{
  "num_hidden_layers": 12,
  "hidden_size": 256,
  "n_experts": 32,
  "experts_per_token": 1,
  "d_expert": 576,
  "d_shared_expert": 0,
  "hidden_act": "tanh_gelu",
  "moe_layers": [0, 1, 2, 3, 4, 5, 6, 7, 8, 9, 10, 11],
  "router_score": "softmax",
  "normalize_top_k": false,
  "routed_scale": 5.66,
  "balance_loss": 0.000702,
  "balance_bias": true,
  "init_std_router": 0.00837,
  "lr_router": 0.00161,
  "num_attention_heads": 2,
  "num_key_value_heads": 1,
  "head_dim": 128,
  "vocab_size": 32768,
  "norm": "rmsnorm",
  "norm_place": "pre",
  "norm_eps": 1e-05,
  "positions": "rope",
  "rope_theta": 10000.0,
  "rope_fraction": 0.25,
  "qk_norm": false,
  "attn_scale": 0.0884,
  "tie_word_embeddings": false,
  "parallel_block": false,
  "init": "normal",
  "init_std_qkv": 0.0265,
  "init_std_o": 0.0,
  "init_std_up": 0.0265,
  "init_std_down": 0.0,
  "optimizer": "muon",
  "learning_rate": 0.00842,
  "lr_mult_o": 1.5,
  "lr_mult_down": 1.5,
  "beta1": 0.93,
  "lr_head": 0.0124,
  "max_grad_norm": 1.0,
  "warmup_steps": 200,
  "schedule": "cos",
  "final_lr_fraction": 0.0,
  "batch_tokens": 131072,
  "max_seq_len": 512,
  "doc_mask": true,
  "train_tokens": 629600000,
  "max_steps": 4804,
  "dataset": "wikipedia_en"
}
Below are experts of layer 5 (counted from 0) of a mixture-of-experts language model. Rows are named router (the router's row for the expert) and show model dimensions 0-255. Each number is 200 + 20 x the weight over its row's rms, rounded and kept within 0 to 999.
After each expert's rows: a language model's description of what the expert responds to; "comes after" lists some tokens at least twice as common just before its tokens as in all text. This comes from a sample of Wikipedia text that the model never trained on. Tokens count by the router's weight.

# expert 8
router,223,230,187,223,200,210,171,179,227,222,184,172,185,218,185,185,166,227,197,210,191,223,225,213,194,177,187,212,215,211,232,173,196,201,201,217,215,189,196,175,164,206,189,197,183,188,202,204,198,180,159,229,229,215,220,185,212,231,218,197,189,157,195,193,225,202,198,201,190,202,188,164,200,163,186,238,232,232,217,216,194,201,185,199,187,207,205,204,178,168,188,207,202,196,208,183,237,237,191,236,192,221,171,184,169,210,231,215,222,201,232,215,224,214,205,160,213,160,187,210,177,221,224,223,194,177,192,216,176,219,153,208,171,187,206,204,227,153,159,183,213,202,205,207,186,226,187,200,194,193,206,203,201,179,180,200,187,218,215,245,207,188,181,158,205,182,208,201,213,171,214,201,186,227,240,207,197,227,180,226,216,204,222,193,234,194,225,191,200,194,221,181,189,143,234,246,195,229,210,196,218,222,218,170,188,235,206,214,184,188,192,224,196,206,210,177,219,215,195,220,199,204,203,179,231,192,198,213,184,208,203,194,243,216,185,195,209,179,205,202,206,232,218,215,196,224,211,172,223,186,227,179,211,174,203,195
It responds to: Durations and conjunction and. Time and length units after numbers (years, months, hours, miles, -year), plus the conjunction and, often linking clauses.
comes after: " was", " a", " were", " is", " be", " two"

# expert 21
router,196,217,186,153,190,216,171,192,216,218,165,222,172,232,169,218,200,178,210,202,198,220,201,234,193,186,215,200,158,219,191,217,219,205,192,185,188,230,242,194,195,229,221,177,222,182,205,174,206,193,194,206,230,188,218,211,232,233,170,200,224,192,236,205,202,194,202,232,168,148,202,202,226,187,187,199,229,200,177,235,238,156,228,204,188,217,179,185,235,196,183,209,211,167,183,209,187,213,172,186,182,201,227,199,187,200,215,193,195,172,191,201,214,195,193,192,213,188,181,223,190,195,206,213,180,177,223,210,199,187,167,169,219,222,184,224,181,202,200,209,188,222,234,185,195,206,201,178,172,187,189,211,194,212,207,165,189,207,184,177,202,193,186,170,180,149,185,190,219,180,188,195,178,202,184,182,172,197,176,214,166,222,182,222,203,202,218,168,224,196,213,172,197,204,189,184,212,211,192,156,173,218,217,181,223,216,188,183,170,163,217,189,159,182,214,206,192,211,191,238,240,180,222,183,182,214,229,171,197,188,163,188,198,200,178,208,200,184,230,238,210,199,211,241,211,227,177,217,200,183,217,209,219,198,200,193
It responds to: Taxonomic authority punctuation. Commas, spaces and Latin endings in species lists and binomial citations, like Linnaeus, 1758, -ensis, -idae, Arthropoda.
comes after: " |", "us", " (", "ia", "is", "i"

# expert 11
router,155,201,181,191,221,180,191,207,197,194,225,248,229,239,205,204,230,200,203,226,206,199,199,258,182,203,170,208,227,175,215,186,187,194,209,201,198,219,185,233,192,222,188,210,223,207,149,203,180,201,183,185,226,193,210,192,213,202,216,188,211,170,233,210,180,210,207,215,185,220,200,193,221,227,223,187,241,203,214,195,220,171,204,159,188,212,213,185,190,167,186,230,167,207,206,208,220,206,205,238,166,191,171,175,203,235,221,208,174,167,218,192,168,186,204,202,212,179,181,225,179,219,184,186,206,225,206,212,215,184,213,177,178,195,199,192,215,181,190,208,164,204,209,201,186,183,166,180,243,177,204,178,205,219,198,216,235,220,194,190,187,178,187,222,177,168,204,155,228,172,183,206,207,232,187,175,207,202,208,180,223,172,213,197,194,188,212,201,226,160,186,202,188,184,206,189,181,206,262,168,188,220,219,209,212,221,198,204,176,192,209,203,203,203,193,189,261,207,187,174,220,189,178,176,202,201,188,175,195,222,199,198,216,185,206,171,173,189,198,187,231,204,183,175,227,206,224,153,217,210,176,201,204,206,204,207
It responds to: Place and period nouns. Nouns after the such as area, century, city and site; also digit groups like 000 and blank cells in tables.
comes after: " the", ",", ";", " in", " The", "th"

# expert 2
router,189,227,189,173,187,198,163,171,221,155,185,181,193,250,221,226,210,190,164,224,193,191,212,230,195,175,222,202,196,199,213,190,151,242,208,173,193,208,242,219,172,192,206,180,207,231,198,218,229,190,198,188,238,214,192,187,205,217,218,197,218,169,197,197,221,201,210,210,166,205,192,193,218,192,182,211,186,187,215,209,193,209,188,215,209,187,201,180,212,182,194,190,187,210,214,196,228,201,207,225,209,215,191,186,185,221,196,236,221,182,232,205,201,231,212,192,230,173,191,212,226,219,160,205,202,220,213,196,197,192,217,199,198,204,190,222,222,176,186,211,211,212,204,193,186,223,200,191,205,185,217,189,202,201,169,170,236,253,206,177,183,236,222,176,184,189,220,184,226,164,251,201,181,232,189,180,200,200,208,207,207,193,185,230,174,204,196,162,230,188,197,169,224,192,237,252,175,182,207,175,211,179,214,232,198,209,203,217,178,215,207,216,206,223,218,172,190,216,198,201,178,195,235,195,218,201,192,183,215,192,191,210,232,191,180,167,188,214,210,222,200,196,224,198,209,193,149,160,207,153,238,171,203,192,218,191
It responds to: Role and category nouns. Role or category nouns after a/an, like member, politician, president, species; also signs and digits in election tables.
comes after: " a", " |", " an", " A", " The", " American"

# expert 4
router,189,198,196,185,193,185,208,201,177,186,213,223,174,225,221,217,222,188,232,224,195,205,217,212,176,187,208,191,193,232,218,209,192,189,213,174,197,226,162,196,187,231,167,210,201,212,186,192,158,197,151,207,229,200,185,206,181,163,223,181,195,178,202,197,222,205,183,196,194,188,196,222,194,185,201,181,211,168,184,195,219,163,221,212,178,176,222,188,181,209,141,229,146,203,198,197,219,208,187,214,198,210,193,203,184,210,195,187,188,197,209,166,190,194,190,199,208,158,220,221,207,194,213,207,208,179,234,226,205,223,186,191,194,217,203,236,224,197,212,183,212,209,213,188,181,181,228,198,236,202,204,182,195,202,206,149,195,212,194,196,190,174,202,205,173,176,214,182,193,188,203,206,223,220,171,212,187,194,146,198,223,215,177,213,191,197,211,179,197,197,193,214,187,201,196,181,175,213,226,208,191,177,192,205,222,159,220,159,208,211,185,199,230,224,195,185,202,178,271,170,242,165,216,194,208,190,198,192,203,191,164,251,256,204,205,212,196,222,192,216,218,197,181,237,208,208,226,196,213,219,203,183,219,160,188,241
It responds to: Names after prepositions. "the" after "of/to" in titles and named entities such as "Speaker of the House" and "Traded to the Denver Broncos", plus table-cell fillers and Street.
comes after: " of", "-", " in", "–", " to", " at"

# expert 13
router,182,197,186,188,185,194,166,211,178,179,224,218,206,231,196,214,210,206,200,195,190,200,169,236,176,205,186,217,219,173,228,210,196,202,216,179,212,216,189,224,192,220,228,220,187,200,215,209,207,213,173,189,193,227,183,169,193,164,177,187,208,175,215,217,221,212,167,192,220,205,181,196,220,217,201,197,198,170,219,205,206,223,203,202,226,190,181,205,195,199,220,200,185,228,198,184,179,197,182,215,251,182,207,169,236,217,186,200,193,208,191,191,164,183,168,231,208,171,174,219,153,177,194,147,209,172,222,210,226,202,149,156,212,187,206,184,192,206,196,212,183,185,201,186,192,201,203,190,185,189,194,224,199,193,195,195,208,223,198,173,203,214,203,218,174,201,172,192,200,160,225,238,235,229,193,177,183,204,156,217,179,194,198,205,182,221,230,169,189,197,188,233,194,189,219,210,204,234,210,182,224,207,203,207,225,179,218,202,202,184,207,172,246,222,219,182,207,231,188,217,182,193,177,220,228,238,190,223,227,191,168,224,222,197,220,141,189,158,228,180,199,206,203,228,196,207,218,164,206,223,172,182,198,194,212,224
It responds to: Articles and determiners. Indefinite articles a and an, plus the, his, this, each, another and own opening noun phrases, e.g. "a single bomb", "no one".
comes after: " in", " of", " as", " is", " on", " with"

# expert 0
router,192,183,209,185,186,237,185,249,224,165,150,191,159,225,220,205,224,208,200,199,207,215,199,233,195,203,211,204,156,186,190,204,193,211,200,196,192,206,219,193,152,228,208,221,163,193,200,220,194,199,228,204,204,193,178,217,204,223,209,199,186,202,199,182,206,162,170,241,193,227,196,226,231,183,207,225,196,166,200,243,212,223,220,211,206,196,225,219,211,205,188,206,187,186,176,209,202,178,189,208,209,234,212,182,237,195,203,198,227,197,189,164,187,169,155,192,214,202,218,178,200,179,202,229,170,206,216,192,209,185,163,205,192,215,190,210,186,224,222,197,221,224,193,151,178,214,183,194,189,216,209,213,208,173,171,191,225,206,174,206,190,219,217,172,214,181,198,235,229,163,187,216,195,228,181,211,210,167,194,196,217,178,179,227,202,206,208,179,199,206,193,199,204,194,188,265,199,215,220,217,211,204,232,215,237,202,227,199,175,209,202,169,229,173,225,186,203,185,180,200,216,186,152,201,200,208,197,205,194,173,183,197,195,239,195,211,179,184,181,230,192,216,198,221,218,209,158,161,219,228,197,199,190,186,199,175
It responds to: Capital initial letters. Single capital-letter tokens starting codes, abbreviations and names, such as asteroid designations (2007 TZ), U.S., LONEOS, and W in watts.
comes after: " |", ":", "-", ";", " =\n\n", " ("

# expert 12
router,202,218,177,185,202,226,188,180,220,200,211,218,207,237,189,196,189,187,204,205,160,224,203,182,191,206,205,212,170,184,182,205,189,204,202,168,239,218,188,226,246,198,192,178,205,186,202,211,199,180,219,228,212,163,196,236,176,219,233,216,214,192,250,169,219,177,174,214,202,221,170,179,195,192,179,188,219,180,194,191,223,224,186,217,192,206,166,209,185,184,173,210,195,191,225,207,208,195,156,219,182,209,208,214,218,204,191,203,190,185,176,157,222,211,188,192,209,187,214,199,199,184,203,205,185,235,214,223,204,184,229,152,192,189,192,199,173,176,227,213,183,208,228,157,179,192,181,185,202,229,191,189,222,227,204,200,216,192,207,159,205,221,196,169,207,175,194,176,216,182,180,227,182,204,208,158,205,168,214,213,226,202,191,207,158,182,190,175,182,171,225,173,209,177,206,192,211,239,222,181,218,198,235,219,227,210,182,174,199,199,236,242,213,214,218,187,225,209,211,200,200,198,208,206,183,191,234,183,214,232,140,191,176,183,180,182,202,217,184,207,214,193,183,241,170,199,195,248,187,201,189,190,216,204,192,213
It responds to: Numeric table separators. Pipe separators, decimal points and digits between numbers in statistics tables, such as league standings, election results and race times.
comes after: ".", "0", ")", "1", "%", "2"

# expert 5
router,198,249,173,218,196,203,164,208,171,208,198,198,214,167,182,224,177,175,208,200,181,178,180,186,189,220,196,229,206,187,225,169,226,160,212,197,202,217,207,175,201,192,184,182,211,195,208,221,188,182,155,194,216,232,207,183,195,184,184,218,184,219,189,238,208,186,196,228,210,194,197,181,171,186,199,219,198,215,193,181,172,174,181,215,229,175,228,217,182,201,229,202,208,205,196,206,200,223,221,227,207,187,217,212,219,169,207,226,198,233,206,209,245,196,210,180,180,204,185,222,198,192,199,173,195,167,207,217,212,187,204,233,191,209,173,196,231,178,152,229,221,184,250,229,202,210,212,198,167,180,192,186,214,208,174,237,200,192,171,175,217,190,218,244,203,223,227,211,212,206,168,178,189,224,231,223,191,181,194,177,205,201,218,215,245,188,177,190,183,261,198,241,193,194,174,217,204,202,150,209,175,199,203,163,171,182,220,217,233,210,195,173,194,203,206,204,201,217,193,172,167,212,179,173,199,220,197,180,191,221,195,216,217,217,197,196,211,182,188,179,206,186,186,197,229,204,213,215,210,233,200,188,166,204,214,184
It responds to: Function words after modals. Function words and verbs after to, would, had or not, such as be, been, so, whom, have and without.
comes after: " to", " would", " had", " can", " not", " for"

# expert 29
router,206,168,179,182,221,214,195,192,203,187,205,188,174,215,207,197,215,194,198,200,197,194,172,214,175,211,223,187,200,198,206,233,183,208,229,166,204,243,214,220,182,235,208,203,174,225,153,214,201,211,164,226,207,213,199,194,183,166,178,192,189,176,193,189,196,201,155,222,199,189,218,213,219,192,195,189,193,159,192,196,239,200,244,227,210,176,180,198,185,184,201,194,142,193,189,224,205,193,204,195,188,180,189,179,229,198,196,195,218,223,165,185,183,209,204,183,217,159,190,190,174,217,206,204,209,193,234,214,226,208,171,203,193,186,190,219,196,159,211,173,215,210,212,201,186,205,239,163,197,196,183,161,200,217,174,193,235,201,207,190,200,193,195,194,206,191,202,196,213,167,212,233,246,253,168,189,165,202,202,219,195,216,199,207,184,208,224,163,204,188,210,176,219,210,209,196,216,245,206,218,171,203,224,193,235,175,241,170,181,181,184,171,223,221,209,197,197,226,224,164,231,176,191,204,185,210,174,203,240,150,202,213,204,194,209,194,225,180,225,219,216,191,191,222,179,219,207,191,215,194,175,215,203,178,191,184
It responds to: The definite article. The definite article the or The after prepositions, commas and sentence breaks, before nouns like first, same, following.
comes after: " of", ".", " with", ",", " to", " for"

# expert 16
router,197,203,182,175,205,202,184,198,176,156,205,174,179,203,198,190,220,188,236,207,183,179,190,204,190,208,174,196,191,169,207,170,154,187,208,212,216,203,169,190,191,227,177,225,219,217,174,198,223,180,196,219,209,196,211,185,209,195,183,187,217,164,209,235,188,222,177,192,193,196,216,198,234,211,196,200,236,156,206,199,179,235,227,209,215,171,208,210,218,164,190,224,226,199,229,215,199,187,222,237,156,196,209,201,221,223,196,231,179,174,225,185,178,212,197,214,220,158,196,215,199,204,219,218,163,198,237,207,194,220,191,152,198,185,197,184,197,211,206,183,198,199,182,209,203,190,200,178,210,205,214,215,189,204,190,190,177,199,208,191,172,206,214,244,177,184,223,193,202,205,168,224,208,243,227,181,198,173,191,220,187,191,193,201,219,189,222,182,232,198,197,203,185,208,176,189,185,260,196,204,188,216,215,217,201,183,223,214,177,187,188,190,225,238,177,200,261,227,189,236,209,176,174,174,191,224,201,187,239,191,175,234,246,212,213,178,218,187,205,203,194,189,209,211,180,216,217,185,194,203,190,176,237,153,199,211
It responds to: Counts and ordinals. Number words and digits counting or ordering things, such as three, other, "16th century", "14 missions", plus section-heading words like Early, Biography.
comes after: " ", "==", "===", " two", " other", " three"

# expert 30
router,210,178,191,187,205,193,210,201,200,176,206,202,234,206,216,214,192,228,194,234,211,198,184,220,198,215,207,179,199,207,220,180,208,192,233,186,212,240,210,207,185,202,237,217,186,235,205,186,211,191,154,185,221,218,185,179,212,189,173,209,181,178,233,208,222,209,202,212,234,185,178,213,188,192,175,206,235,183,210,187,223,203,225,183,205,164,192,182,177,238,172,182,187,220,203,194,224,200,207,169,230,169,186,185,202,175,198,229,188,202,183,184,179,230,183,195,205,169,196,208,178,189,193,205,216,174,216,206,217,183,215,212,172,195,162,205,174,163,191,200,211,169,228,218,209,203,228,180,195,186,216,178,206,215,171,196,189,172,183,176,161,165,190,225,199,213,183,182,258,165,209,200,219,249,181,171,191,218,187,211,190,204,215,205,212,184,223,148,190,182,248,198,238,157,218,216,158,223,168,199,185,231,197,222,210,159,230,203,202,197,179,195,246,223,208,187,171,207,189,190,192,192,217,208,175,198,194,182,223,213,187,186,198,195,194,167,184,175,208,205,182,190,213,223,207,203,194,192,227,167,217,176,193,204,196,212
It responds to: Personal pronouns. Subject, object and possessive pronouns in narrative prose, such as he, she, it, his, them, plus the following was.
comes after: ".", ",", " that", " where", " with", " when"